config.toml
n_experts = 128
experts_per_token = 3
d_expert = 96
hidden_act = "swiglu"
moe_layers = [0, 1, 2, 3, 4, 5, 6, 7, 8]
balance_loss = 0.000394
tie_word_embeddings = "early"
optimizer = "muon_variant"
beta1 = 0.95
train_tokens = 761300000
dataset = "wikipedia_en"
Below are experts of layer 3 (counted from 0) of a mixture-of-experts language model. Rows are named router (the router's row for the expert), gate (a neuron's input weights, with its number), up (a neuron's input weights, with its number), down (a neuron's output weights, with its number) and show model dimensions 0-127. Each number is 128 + 24 x the weight over its row's rms, rounded and kept within 0 to 255. Numbers have three digits each.
After each expert's rows: a language model's description of what the expert responds to; "comes before" lists some tokens at least twice as common just after its tokens as in all text. This comes from a sample of Wikipedia text that the model never trained on. Tokens count by the router's weight.

# expert 56
router:131105129116104160191148173132119103144104092124099129103122113106131113141122160138095121135135123100123096169136094092132100082157126094110163128135137114108130107124156142162161111106114129098138124144097173153087156131121089090122121147103141087097147175195139109106140110113131145122139131138092133129134116150117121099113104088158097106135088161108157112155157134120093111151140
gate2:150168128117120138082134138126162135076124159125126119120150137118108162142124077158053130103074142130149123157094111125142159139138115148113133136144129154139170109111141133110125101093125127152132145125105105130113137155133122135097124116122115125171159103066163106138141144070106126120120117145133164174131114138146107129099110095152115144163180139120124164080136123101084151122105
up2:131104172067113165099151104132117090141134118153103116116124104129125101127180150083111110142128107107130117149137128110105165105132145183126125088119152158107103100118099167135168121159141125136171110100149107136143146154117140128135148114180138103109101167160081133125094126127139152134159129141093094146105110101116138127125088154157057109105137120154102121153112117116115119122113
down2:134145161117131156101162113125097153124126130173134143139109135147133107132152107101153120155159161118151123120157148129118133113107155160121181095132161132126096076136118146155098188133197102111151082130149112106169148128140119093117111126166141099113131145161144111118094101106139148142150134121130109168147121074135131122112165134132057170109141174116142142143123119134118135123116
gate3:141136124136130110147051138110163130093153105109154130131083150093135154165110129133140118098088147125115083129131114111140089119116136101146129125160146136124098129149097132093098165106111174148079150146193135112127104145150115121086117148134185118148119133158169097127128131150119122111109145106103160153153103082155138119127094093115122137082129157133134120156096133129142105128115
up3:104126186100106133156167112141098169134127116132095147128153109153148126121116137147137125157164119134129171122124130087112122144099125128105138112102091128124169140100155171144140140110113083085146111148117090151133127139115159143131155137151115105120142142115098174138139153086114114130158087121168128091147160175124105119163109149162142142157120100128086080147116125090121186116144
down3:112136105129120123140126124153081121066150112119127126091140140095149151162073122110134146102124151111159120130115097090108149117127117176108165110146145164134117165087138135122179125133146110100141141123111106109171116095104101162088164127094134127133122157104120097123100123109121143119122137145117084095145085090100102147158118140114138082166128118158115168084111154124143128148093
What it handles: Commas, and, ampersands and semicolons joining names, places or titles in lists, e.g. Caffarra, Bria and; Hardwick, John.
comes before: " and", " the", " who", " a", " S", " T"

# expert 18
router:143199109143131162111081147087140131108102142135117088103138146131105113128106148121149173135137081126118107133094131150123179120114108179098092180148101115190098167121121126140100120122129114115134117151119112142130114165122132170101100168141085124103145110148098101143121113124124141124142153125114146116126160163146143149118103123094147157126144097113141134123095150092133115115072
gate0:108142131081133115157159152123127127097159099136099150165152129119105122135124168122098076098102083176126049142111122124109144148124146148098140108192142159122151149107123168103129144124138067124125171133120110084126132112141154158134082144152140147122127130115124098155128098145140094141143143124136151110127144105128149142111111136106149094138150126141125145131160113062137109112121
up0:128092133157093166112112156119138097120154116115131132146112090166117155143160110128108122121190162141081146176147128140132169107123141132110141113103110132167098115136099142106094135152184117132082146136076114104117125110111147145148116115149111116126146130134153163124106085155163119121132144146171155152162138106101123136138136136093157156146126153161128160156131145190143110153160
down0:157104119088171111119111190178081118100132087135163143159125099108086120151119121142123133156097106141132113123131140102159118168094091100128198139131130113152152161120149124118152101143112112111115123118161115113149116107111135113149127145170110138158165147105149104137139120090136043109136107094133151124119146130126173109121141156141157110140131130140148128154105145125129106103127
gate1:117127129189151144124105130106178112127137153155131130130135137099145114180149128129115134128124123091106113135126117138125143081137126143111148143107125075166121089125100139137141148161111140103141119123170126135134097107135125127137149134115102079188110105152082118140136127153131118114155122127140093099076142127071088150091126126124158077137118140110146185170130159169134159154160
up1:146125133102141102160145093122143111098132168120140119114132096120108130082109130103137139117117136116181131125088129108145106192155139102122154133167175120072180136175182129120127147124132125126154147103135120096133140107110135131116141162135110136140167119110133107131145121115126138113070145071109142174092111129164123094130117149141135125118118147173113098126126109082109080127102
down1:123135120122134110134136135168129125150107153109143142100126144104152175115177116083149113130108134091120104098154173137134158104100156170101118204141130087146160115119123120102141107116108160107093092133153128134101136128178134070110128121137073105138171166135106113105089087118138143129146125095142132096141145061112162121129101133122115149149123134133135122161124124112128136129110
What it handles: Pieces like ic, ical, ian, ological inside scholarly or ethnic words, such as astrophys-ic-s, melod-ic, top-ic-s, Musli-m.
comes before: "ic", "ia", "ical", "ian", "ies", "ist"

# expert 44
router:157155133114101139138136090118135131129134157081132141124112118123164133128125153148135159130151141114105142122176115128098127123142138153115142130141109171158159101103152173086144157112120111156137118108133093122076083140080133142106102154159116122122102156156159129125107096090154152157112174138128100152147090119146067105156177117147159119090139166133117096114137086106096134126125
gate0:154114144142142144184108134113157054172163133170114137122141142117195131122141106104139108137112098152142129140149140123154102117162151126148126093160131154124120116118158110109108142144118125101117121121120097168099090147109157145128144123144137101090150125158135140145117159130114151117112115121068118131110143118110155109156126080139142053091128130115157082097142126142109130156161
up0:119149124151065122118159150119093145126100139118117078090095127142102133090102100113123135121099107155093127133126115109102110149114104093153153160109159132103122133147090157185080094129078145132150118117073132118155150143113121106130124120093074118149112123110131137140131130136137135150127168123121155119161137133148132148096096132095128171097097105142092152167114129125110099111082
down0:134150171135143112075132136151159147121112124142155104153141110147111120085129118096116102099141139140134128144095156108113130106104116090164115089172151128096121139112128125142143091118127139090133147148123101075138127093179127117122117145114112168084142090092093119157137129128129051183123124140137098120144164128121141150147145143125160141116117085162119180136125132143163153161134
gate1:116138128141070180110147159121075171149118143142125118124087132093146136098124129154142129142143137160114113175152134138130130131116136134119132113127134111100118109148103122119138205108152164185141109130133153131119107079141137110159149090093153126125140129167173119088128109195152134087112146160104145103137138125127117153126116150132068109160113129115137128132159123092139122108141
up1:106152132161142128118124110126171106125118138117137158150178150079116136165137105127111154125116139123107127122179148114115138107141151123145139145108141085164129158149120148078130096148136145124107130110092179133168149118130173099073142097136125143109109124139129124110097132110127160167110138119165144123095074130114111190084096146169140147114169110156162117136120117087118115103123
down1:081120119144116135106110093150106152147121145125136127136156099135110120121117127076122135108086148080072116091139187133113094124135132099132107144175127152146107144168100117098110122100131162113122154162128147111130159150133118149051109140138085151151145104113085143168133133118136147128104140121139120120136145136125164129072095089127132139116126082103125124129130139156108170166125
What it handles: The suffix ly and adverbs or connectives like as, also, well, later, known, before, e.g. popular-ly known, original-ly, as well as.
comes before: " as", " a", " ", " the", ",", " re"

# expert 20
router:101094128117111145157111112111143141070150118142097123140089168142158161118101132150106157109114096116080118109109161138132131112123117115132112128161161115147103171130117144155106164134109095095131096140083115131116119084128080087115148126088169127170143091113112155122159143126081143139121079115103135153119114140151137109119138119157124120129130110129114115155118178131095122170185
gate4:112130116126147203126090114139177151107110094121145140134137119113132160141157114107128107136126149135143149073126101112111120127127131139135143122146107138097071077142107134127140119119145133153139136158127122119117125104141143111120123092100145171098083168116132098124124123065098083130135124140128108082062147131118141105093147098161170180129145144121112142141150155097160097138126
up4:156085096174105178127127122145070135140123113120131115116144131095121116141109108111093099153133113158114145151120087117150071119134102110081116135130095117117117140094156097139088136102097162118147138079129166078116148121095130124124144159114129089147190147147164105147135115160131147144144103150104089150130142107094139113151151136121088106119104101130123126146110126130110158157151
down4:129172118170111142098141176143140174114150158155078099119166138117130100113145154142144139170109135154137151141109117133130106109112136098120123132136103209168136138153118105133152124103173103144123129131129153145137121081169172092105107118133133103108138095136132093130141108099134115126092111101157132126125116111135104113082095156099148145124109128136121136122154134167185090156144
gate5:118101133118139134129159100155133124126099128094095084098113128147132141118079148123137110172123124099136118132136159137130144108148100132124105134080135166143109127140096090070124114113135128134101148084109127149135130148099092099160185177147132151157102156124119157114104131138151133128135100082146108135135118118116106112139152145099159188097183184165120121127095093126100115118129
up5:148106101098085149137157131142093125154099077106141095105115143168073080129088122135125109117089091118148115156145115109079108114100146164102115173136130144142116143134163111130133104113102168157100132081149140162123127135104075108126150156119145176162114160142161101119155124150114132157087087140119127137119114097140136125142131141133135152121159152123127119121091116132088145128111
down5:105138121130163135161127123064082113126098123168169099117139148160139158082121168118150168105124092178180139109114136145117121119138107099138112167129107131126111122111143119132105148138147137110113137122148168111119099144167132110146085097169100143096116153129135139113141115112102132155097117182110104111074130138096131102156142125093088122125148148141151098165154105109102125116120
What it handles: Later digit groups of numbers in tables, scores, years, vote counts and times, e.g. 1,89-5, 78–70, 1984–85, 16:24.
comes before: " |", ")", ",", ".", "–", ";"

# expert 52
router:157166105118139110133128121110133167085107094129116158138151153132144132143093113110175152157094112126168171139105128136124152108142156098159136111108147147152115168153108159125101161152156170180149108088089126164119176122121163143093141122107142088131132099148147109089152127167138123109134071121124129147116136102147135131133148158110120128138145108120125147123103109154191111114099
gate0:081094112155161112129106079082126143133102139135154128112102127166098147145106142097122135138105126140123126163154121089157153143095140106136092151142160101140077139128151160141095112173130054138133135136076138117123101125125114102081096133155143117144142158097120123135101160154153179110120108106136135091120153084145110127135139110149130144150126139147149107154112146129116173150146
up0:135148119113173132119145098091144072136136108135087121150121095117133133104145193121120097073148116141134135092113124125091100092108170093111132150149149153130169139126101125097088135128143181089119082113122095122105102118104162120131134098142113100123130133155134095150104105125114100156123119085129086135137116147151175130131184114122147119125135134139105128146107137109092100096147
down0:104147109101120127111136132128129095110142128153060133112119110134152120116171111142108198092135119158148093111112116109095121134124128145107150170147080115115167119113091108122131150128158100119118146141143143105107146136104163161131133092161131122161093121116094126142101108109131125134129055145164164128123146170109112173098082111114117082084125117097115105129109111153126117133108
gate1:167122108147137144138150170099167133104122130161108129115144080107134150148122100128139125139114166122160124146188102138154122114082149141111130127116126144123123104095104154115084149129122143121123159138136137139119098149123137167140125120106106125084160130181120178134072097104174111131159082107143133086159087135127173131110145159121138125145085120163132147172088123128125107116144
up1:132124073109146143131096116142080084107151127114133122118123114153114147135102101100127120132135106160163114117159098136108116131092182138157138152127126158140150150167165136106103148190107130144103183177153124129138164135135164126116119138144101156144138161128103157102142100089128125110094102112131109122139138090181175129160109133165103135155143139117142154154151090132133163127138
down1:140136105107146142132127134164140103084125154149142115103117105158188113156136131134121117104094169149118110168132110154141122140172101183158097084153174131101096122145144171154131087123121139102106120167112135131131134078151114129177158181116117132135086123114134132119118137072103125141119154110145103111093146113104158130123107133091148116160124144108096094098135138135136142147156
What it handles: The piece il inside words, as in sim-il-ar, fam-il-ies, ster-il-ization, Civ-il, unsk-il-ful; some other mid-word pieces like iv, d.
comes before: "il", "d", "ity", "ed", "ver", "ities"

# expert 38
router:107140126137128131150156132139117099071156139122152147142130113123153111105127124145137109157115126124123121135129098127171112113119096119131196159166117132153133137152118092147122105104156146104163188096113139123124147101161121149176138122129106079093124152153141125074096133109094133143149152158102150098146098155140117121112124190087091101171150156146132132143133118159111133166097
gate2:111151120130116098150119136142093135105127171146145147142131080077116119120116144106124101119160130088171106123119193162143105116152104121144121123100118139128124089142124124173107119143126107082113150136135151153140152148087073134099150151110118122143176150087085100118135137089100126093130145134127186123118120086140115121103079126130129139145106142092102128169112141120123132085157
up2:160103147119148138144098124113136128113112130117131127068098099115156149078130151137125131169101134151111145133122096164129129110093137123141114115118154113090086112153109128116138134132144155157128144115077120082118118078127164156174170176104074134133147128129108135137167138109156108119097098113134105149160132161104101136142130194098149154133177121109089141128127139135115161145137
down2:104175144185161113120139152123158071161101106166131163150142141128134101126136111116183124138123168132112140139121094128142175158130098084164108128128107088164183100122120137078137111136111112125114127162103125156124168088126152150103129121123105125120114124149132120157133100154091170123121114135152102137100157146122136107104124094136160087142118089124122152132139106116125138128178
gate3:150140133116170113171123141141136164101106180092111094119097125128080113137122175139135140162121128110104148128134109107156115122157130095127159117111161119166131112137112102143166124080131095116112147145100111111113110147115172131123093130166134107148134141130153096116086149117186146141117110134167116153105143102126043140101086094165131162139122124128129085116120119126139123140112
up3:166133157119171098172142150158130156115125173088124107125120146120098131156110151119150126134102148122102132139136110128129106105165135106151167104113144135164134120159110096114161120080185070098134161126126087087121112136131168163114127097098137096147139140123131114145083141114166140155105112141154133155128146126118070133120135119149117179111112131159143087100094105115148125120106
down3:112140077153137047103149151165139144103140092115150126135123118130151106113128118113094118107104112134119155151093106116112167144131101124094164093104148143137122163120110119091146095135117097133143163143101146099158136152140133119140165150080132157122140126116104114107151117129123170125140137128155150111106148168079116111075150155135069102148124128172134170114143123111166140129115
What it handles: Pipe characters between table cells, especially right after a name, plus semicolons, colons and dashes separating list fields.
comes before: " ", " 1", "\n", " 2", " 3", " 4"

# expert 19
router:137080115158137124114094136121106091148142158136132147129105100140116169182117176127141131126147107110118117132116131102158129081118110125119098142109117144103156112087119106138130093137141120145120150071104105114104143175090105149084127094154104130130190110183131118099166152120120124099100133114128112163149101158134152169146115126106082102135125131090140144119177151121146101122119
gate2:105138097124126102128142132152138082145126165114113131130109086079143086129175122135160124123103152133101122114133112134114149113147125107123139100143135102124121138087124141115154131116146103104098121117102113113122122157122149092123136112125140129210108126129124124120169087154144147104112147109154068105137104138150097157137098072093137129160166110121125196123118144169094150177132
up2:105103143139073147118106127148120187122142105176131138110117132113104151112167098117060120124095114130132131145153121117127110077105142135124119102102122094158131142120145111135126152133116167146126169141107149157128148098148114121107159137149123156111135110116078110123069173117157125118121133171107137126090196136085151159125158182124103152128134131146137152135140148102120108115137
down2:080128112140105124120055148118142107101127134136115105129147142119099133135174167068112125153108084125184141117086153127119144125104150155147132082126127135141093186121123132078124103118122139141093182125117145132135124108127147114100142133133161104108145117119108131162159164099146144086152113123151130111122137137076136097137113132102172087101122138130144133135127125146131161166162
gate3:100134121106115129126149090158124113114147111113155140150144135114124150120142121116139152131122192132094141117119110096110159162131161125119153181132133104120152139123140175103148114116126122134120054102156169123147092160138112167163162158106157115146162143167165106113125124144118113158105124124160097118185137156128107124099132158160093106080152127131141176119153100145113111143159
up3:115126116114130138098098140154142128132120128128150160089133129128074154145110161106150142143133122100122104068103104132120141138143115172114094137147155129111140100159122089179102138175130137142182110180103179164103102090167107152156156098147149124103151166131121155104108147104127150175130100097114114102136128131111115121139132100117110105124099176139130143138116087116151145127102
down3:123134155108116165146083135119132111096130138115100176128101169135159104087127111146120141119109116114068125121134153132137123087128153150079164158133119159107132152130133107100143166136132140122151146136129108151134091122192133133128149126142152108166116145129131131136165159081104115135165101160106071132127146093137138095190118114142106094131086123145148150140163129123133097151168
What it handles: Syllables ending in i or another vowel inside non-English names, often African, Baltic or Asian, e.g. Gargžda-i, Be-i-jing, Nass-i-wa, Sta-si.
comes before: "re", ",", "i", "k", "ja", "ra"

# expert 10
router:137137152093169098099140168118128101165133123117154110137121121122098120104104148153120077113128086129100086123123082124153124151088161154164134110082119091149163105121098177145085106132118116117162098166144123117127111094149123135150108131104153118096120164133118127103140094170143135140128147095113140137085143140124112085083104101128133119124102176128130136145086103100126122142093
gate0:099109158137097156071106145101133118132118140122112094141096142137140117187121150172149140128151134107135092113124145113173134181080162109112156105184126159131124094104111140129145101121115101101139132158112129125146151110136141148146098139164148087121126105109156122133110166152115150097116109182167103160170095128104141129171109117127122187127121154111109111131152144106116135131119
up0:156130133141161090179140130169116154133131183176128117093130113147137149081192127103134106177128122107122135108107095127134143127171110114125117145097170131123112150144126152116127125123154153134120144092132155130143107142103116115161136111079156175146131162105132106156114120156123096175107165162129167106113151132156123168117101152097129102112118127147137095150117145122172115124097
down0:130134090126151115143134100121124133114079124165075147118108164112140171082148171110148110103108137104147121109092098130173130112100148133123134140095144136123080111161124144165121176104146118136125122148095162132132118160173119162124151133136138127099094091175122083124175115140128105118176111158135119114115117113136137143120158130113104120082142133122168108094093126101124103106093
gate1:059173133112170164115146135130111109130155120135138109148141149149118149182076165141115152107161076125162143130128154125165112120146163132118132127083128113118140093131141171149138119158112138102115133134151134122145131151120116101163158109143153131148145112164129130106140122150158130135136092112136146163137120147119099162168153168131148134126103195159094138145140149149120112143067
up1:116167150144124133142119169112091132116113131121166134124109134112169112152083106179114114109161088104128133154091128125148116108124161105110128145172098112083148119107137125133110141118136130091087084113131120164187138082152131090130124112156163167157153098139157123144150145120114109083161115075120113164129111163122113143123162140139131097144099166111127152106109128119113109155103
down1:165134118125117105134130094131219138116152123096132089113094109126157126084134120169111119113116146129103091153171117104101143157102133146141090096139130131126120118140139109152148156131105131153116124158111160124159113103171121101120134167125072162155119117131127112107130177103123145143134090100137121127145107101148152130111136096113124068174129112135095130122146121149080120101160
What it handles: Prepositions in, at, during, near and on, often introducing places, dates or ages, as in treated at, in 2007.
comes before: " the", " 19", "ten", " a", " his", "te"

# expert 30
router:144111172119159159171127142117119124130142111134089095126132094112110111115115153141104089118115123155096128148154084131132152117132136117136155108119108091106112140120170160132128111085169100104154121147161120094100165096088134132148122090106131097096151163156105158122142098179112102107113153121117154113106134147092089112090127133119148086141076174155147128156085125116121108130131
gate2:105157101110121159126116087155139143081098110166121144092133094147089119116152092092146114126132130132144115151137124163123083109130176113116141116112156095110138119146118160137135097125170095176114109107145117125114107143120091097157124147124141140152117153119101117167156085120133103106056152128110147146103118099102146115117127135063120121118104115086154146164128095138129130162154
up2:102139099170122078110153114128147123144114129127143151066130136143131131106116116137125170136144169114127104137144135174121124113187138131172122124115094134129142113099127132133099095150119067087148113138144141124133126154126146151105123123157119145120103184114154129104134130090101131091153184080143103151172129113073109122125093135139136121122166061120151142130151131130148120103145
down2:121117117107180125094138132116101086123153139153078096134199147108142142104144146140146162116080148114143108090139143108131129116120118108133159138149144147155099114126121098171134138113129119146160131084092143136103131133109126150132177088140167116116106152119156110080177111126156155135164163111110153150128151117160117125114140121149125116095103174120152133106121164134118091076118
gate3:146111161117072120171211130147144121076167094138123124162137163142136109128147117152106145163139099158123151142130123141114084094098096133139163137137096136163133119155169126105102123160146127121106135109119136148119084134148113123142141107139130130116159154120118155105141124128147128118152131146126159118125114114099130092113124084147074152136153103125111146125040147108141129136111
up3:092131116126136156126126101139111142106153144133134106120103111164154114127106144149131127107071096096149115151120086129115092120114125138134130159155165138096118144181128146176125142087152153173142124108119154132168143148150128129120126136161095163122116198133140127086110134127154140104133094127112127132139179105098167120119135128131109108110161089095131100148076172127149177143097
down3:137066128142100115112131085160123118128163125114131093159191152117137157135172106139121115131146126078096107151115123115135113095095107144132138179106125107135152137155127178142140106115168128153088108108135164154150136126099102144148112196162156103164143138172088114154164117145111159155139124142121134110132126125143091128109103147137144149144140095151128139093136164129137131123108
What it handles: Prepositions and commas linking places and institutions in biographies, like district of Sheffield, born in, a family from, near, located.
comes before: " the", " 19", " New", " S", " U", " T"

# expert 59
router:134155097145113127112115112111140173095109135129141111101129150119111109172109111095116137120118099165097122133112115126111149089088112147109084170109126090189089174118101111126112118159142119107159111155109133131151091134153153167106135169116103102131188134134085120106124114133144124132138156141118152107130162140140151156139121159097141146149119129099129151113069167101121127162084
gate0:096150136157141127105079124126133139144115104142098123128121109106152114057170143128117130088146096134157118157136136147118118094126146113130132112096151133135095118133126156142068149114139095102169116111079106129147119089130107149133141128150139177148141082101158139126107090116098141124172107182120123172104139110122126114149103103170137145128129162159135118133123124120173112117067
up0:106122119154079075089137095142125119088117134132149139102165151133110134110148113101116110120139115095171155123147151098141100073104100138151172148140145094135110117111154134119100166092118121102144157107139159104134152108125118085160166142163157119090115108139149109118114103128159116196169121179144126160094126135106153141109149157121149172122138161135138140137131126131152110123130
down0:126119157114109110117108119131168128135099112119087153165138112131180152105126089140129133097105127086123122113117157112113119094108114153129165156146135178115107169168174154167091152154142107068140117112115104107139165093144113116154130138146150103140160107077109145117138089105107136139144151153166134134113147146101133149153144173132126135180145118138126122159109143100090109144156
gate1:130139195113091144123126107105129097133165111136138095156117128148139141107126102120123077152117177119131145138092120137118131139112093148079175150124162126125102143170128125130100109120119089152124131130133182106102101122104097089145162153168133125151126093112121085119099124131152129151109134104157117156129089161135132162115137145165137102110157144167129100092148108105146177157152
up1:113126119145197146117136155138149151124166137135121148116132149092122140148095125124144127080191071101145089140159167149120117122141151131119091114175153157108137115107121128129162128130111117127119154132112116092130185133128146174108117120126119108142113150111132134137107145120063121117134127156072126125141120078130153089149142150092108118129159143147158072132133107149131143105166
down1:136109123115133143119157142111145152116141150130109144099139152102100101116127109158137180121131143106133120136092153101115142198115135152129089077104159137148124048136149126139136127152115093170132113121118132118083110092153125128114118164145092133130092103141174144149144128085098163108096137161163103133144087126121109144131153137123170132156151136169123113131144124169124139079130
What it handles: The suffixes ic, ian, ist and ical in adjectives and derived words, as in atomic, municipal, Medicine, deltaic, Christians.
comes before: "ic", "ip", "a", "ial", "ine", "an"

# expert 4
router:136084126156143116091105111156127175142106140129171147151142143108108141121142116107134081143113106134136148147102116147149148087178097162106119124126142112099078142152120133111099140140105132138105163129172073155149150083143126142108163161119151125152076078108088134091114163135128133120144147109160131135103150144131112180121156091143146144126126150169134162130098126153125128105139
gate1:151135109170153140124117116127091100122178193151138153119108127124122126097164096188100109134128120127116163105125136115135115119166090115117162141118153150124100122105111123142152150118131132131116150134140170189181127132132117162130124147119161153201136148145129134154147146150160127125102147119116105113131159085118107158115147173139124143169117131123115122145169171096123092154140
up1:159158128146114178186154140167137113115118134168173174122138115120151114126145126128114115090092116112096141105120150148127127123122084121150149137082139134126134145136153108142133117118169146141131120175159131175177113159132102134133136131149128138164159109127111131126156181154130113116129109097127171123103105127115104149133080151090121177120122091156095139133166122113101122187127
down1:182142143146162133149113114104131141168119136140163161131080172113069143124144131117099135117162138117095120119096109121105143114079087098105129153144125117162098129134113140113150126168110123130150091095151159126150143137155144166099134160082168162155159136126102139161135139128135108139105095135156171081110135083124108127109087133122105138109123097149133141130155111137100085144126
gate2:118133144138101141152127122100184152106111138136130148168129108081129131162126154120104108156125150139115160157136157136121146084116182147107136149138154118125117154122114142092110107148124062089110143119085097094132115114120113093165118128163142132133153140111103127086090168134125131135149116095069106144152143115091148159098125117124131144104111141125177094098085104094101129103130
up2:139157140107162110140124111176085112144139132105128156100115138113128121105102124174116167114152082121160125070173154108100116127144093123137161128110124125175110097153084088126082154131152162117158151129123134128113128152129134163120126109137087163147102124107135110145140123118134105136089140157153137125111065165164121121165129071141137166091129121127138122134154146142152143124101
down2:108160089151142148128142143142117157116117171091089121143101135178144134121134162167107116143124108099090101143108117105073125130186129133151113168125135115094130099070137094148081143130141095138097136102164122160072116108149131118090148110123106141110146133167125121126137167105158163109125108139134126160115111125112145110095155149106108117126111083118131131106129168156119160127151
What it handles: Middle word pieces of Latinate words, often after con-, ex- or de-, such as consec-ut-ive, -min-ister, con-duc-ted, con-ce-pt.
comes before: "ive", "ure", "ion", "s", "iv", "ant"

# expert 37
router:139170118127144148145113103126157080117102133155097101127154145144102129141125143148105134114104093148108118090114116124128134124158171127090157109095103102172119160152146125115088144132131119165132169103092122114161112113115153126135154132115191156145180131159112145149078128131152128121134119096173103106113144101170153093130145165137176166126120146115121129143133095106101135125180
gate1:121128128133096127129139114162165156198145102119116137154115138150153110153134132151108114146100134110089095144165142156113149119124085122122145093074117162111055123153118141095155107114159139113143121129085119143164162131118120130154116140109115132167099140118139133114098138168113094122132143125095170165137127120159116119156129077101155143093111141173098130146088160146117140145105
up1:146118130187096138133124128176106165142155126157122087128141117139147124106123124114050105158154138136162141116138155135107151129136139116112153138143112105095107140176123131098146160094112110146097158104099156088085132130119140115166129126130153164100105144111132133130158149109114155138143145183114179123104097135150137127072102131090106106107110156125110143166148149134120149159101
down1:147131124131186103126131132136153142145158131125134123135153105126119095144130094122168109129114123114127134090123139111128128168126224163091130091146097126083169104160167122141147137165129121123120155126122130120111106105061137146169137152154141108139105139128097118139147167144124082139127124137145101112138136130149104117111165111121159124103126145106146182149169137156122113166173
gate2:088132145161116155186106115113111156102159104131098142130123104070130109150144156088121133090104115143170123154150152078114122129100095108163154091153082120103111159120134116128125133124116113114123142129133147129167078124144193092119093102120137123112125135107103158088126158136133168157131138080154102104127096130112125109159105111128106141160108141139141117087095138116140151123136
up2:114133149130122120119128143132121106173109148126162160138143112156134119076136081175106145139117135133110134086124127133169142147114180121092106140118113171123158168121167124167117139162123122167146115126103112122120137159161148139139123123132099094074138163135130059124118106133157137139092114120115170136142192151143173120142141134148103142163143120099117134152170104141102107098145
down2:134162080143149132122139129148150148159111149131156090095094142141133151132118137095155131102127116147072119156151142203119114137135150100160090129113166122114163127135133137163098085095147144131123113126112128137095164124142106140126120123121127110123110148153120111163199123134143100134171121108102151157105203131123179142140139160141135126139086136115120123124116109157112083146121
What it handles: Past-participle endings and verbs in credit lines and infoboxes, e.g. Direct-ed by, com-posed by, Coordin-ate-s, built, published.
comes before: ":", " by", "ed", " name", " in", "er"

# expert 35
router:157101093101134120099147150083124134156105150115137084135100084181127098089091126155088140144106141164113142138144095132129180152132117132108074104111083120123149164132160146119148113137133094121140146164158098176140129111124155151161110108114136152110113090121118118135129095163145154117141161123148180082127124152126108089099117116141138133112101139127114103134110107100117143098120
gate1:110172107149122135146131196120119137096141088160141098117125130162108111135127114133142131144124166109131123112127125128133103110158126133179175158113116119145118150196100096118087116114162073124119122137103100114140105157117112142163106106102172105126136146142126143127098132131139183182125140080125184138134101103109120132145121111133126153092109133121160180115110097133122107153116
up1:103161135129118102138122128171129148132093175102090179134166133140127133113154118142135116100166115186127107113142138132121166120111159134125138074127088055131154103103149145137138115155103096117099127137109128119148153124079168112162154143135176154144149154113135159118124161130106098139095136120146091075114103136176120140101152141157118120107135107152137110120122109142131128094143
down1:107151122098136122144092131129062139126137145071138129130109058111108135153114179162167131153126125120142111119142149122172132104107143093122116115175128086116099085125097073112134148130095134106110139135126133125128141111128160144159125120142128117134149183119140126146128152104128127137168166094142145124093116147148151132146116129180122076178129169108115127152110093151108137127120
gate2:125111153130123152123095183143070157172149110108137112109112126123112129140109127127168122091108125117128134138154135147145171125100110111077119138136141136128184118142124129128118091134155121138132130151150124135122114121124106132136149164154179144106172148146117158158144144163121098143144159126114150142146145141097094183151110152145113103139070137085076112115063148164148125110103
up2:113124131171151134100096108177148134107144098101144144137090152107150139191105136117126184126079136137104104120138163110125136128123100125137122098137119145129153110146129103095161108167134103083132085134150091148143109117141066127159130105130136125118148126111143151133111122151156127130147141061121193104153118146150126119127167149122100112169141134182107134108115121129105110133101
down2:102098152143080154097095186112130147135108125085167143152145134099127137121114126097148153154080122123138126100125109151131066141138137104164142112074110153148149138107145123118094136131143111105124139114154113159128182103123129100152136115115122146081156119123110187123155079151139145112121119095138121125107128135100103120138116113103153134160084112099138155129131157147147094136074
What it handles: Prepositions, above all of, after a noun, plus among, from, to, for, as in proportions of butter, copy of the budget.
comes before: " the", " ", " a", " his", " this", "f"

# expert 6
router:089106124157115104140149101110120091126100116100108118122139161123152131090107127142153152164102087167098101113120113100140144136083173087130156113156120159085140166118093157165121127121079154092126168156133148175126111122163122133147110142101101132118136127123152145117120106130145145160102088119146134152176097136140145095111139152115106147130146160136121117123119158152092159160173
gate2:098101137132089147099109147151122125112137142098100127076116131100131130165137106124148115137113140098136131157142143116120116136075147085136123124103111180134114160078108149159105160153107117157092139145093153097063157129130134116135139121145126101106122103138135125127157082169107147101124187104097159092144134107153103124124130114137108156134130140124145163127174146118113196136106
up2:158122129143127084157153177120134100132128122169136152118120116119100134096081143097147127112149127137082171122142143149093170180181079154146176138112131098109133127134167099121173097130063121127172129093135124146161141131148139111112128127108122130117132141118101137082111121090139098150128119130133106151134169134117136133152097116108175140130128135120135112141080079117125113141119
down2:142093094147102119081126082130170143137110088121164125123060084118130114115166098113142135137151079141119157133115142124158170076142130152151177145117167121140123118149133120114153126150141157127124147113136125139164075136149128154091086121151172102123089098137087159150136146100121096119147107136147156120112125119159114143138155137116127092135130118136144138094113124118087125111092
gate3:123113142172143146128128109137081118116162147133151119116123133074125099114084116108122123132155173151152104128177131119084143133144123093139179125073136130102063146132115137139108122136087114114143147103106135113127126122173104114092151127151138109140096135068122136129172148135137136088128129128156156132152110127119150180137140140146143123094129091175150148162076132119108153142141
up3:132115136179114136115108108112061114128181133116123127122129118051119119109104124108115080120137134143174103144179124135112126141151135117156164117079125115102071160128101159144116115157113108107125119132108144119120107139185124121121152111148136108113107124066107135132177129116127126115141158135147151141139125139116113159143163130129126120083153115157159117150109132135120180170152
down3:153115187136125105114142092124172138153134141156061121140147132114155125143117096143161124132082086153091130126119085152153108154103130098099114106086131121127120136148123149125141121110097163120137119124135116115142088129126118154140081142172148164164148115111104116111123170126109089084181127120094084150111144127145114135135184140141099117149105153104122143098120151129169112124127
What it handles: Closing quotation marks, parentheses, question marks and table pipes, mostly after song or album titles in track listings and discographies.
comes before: " |", " (", "\n", " \"", "|", ","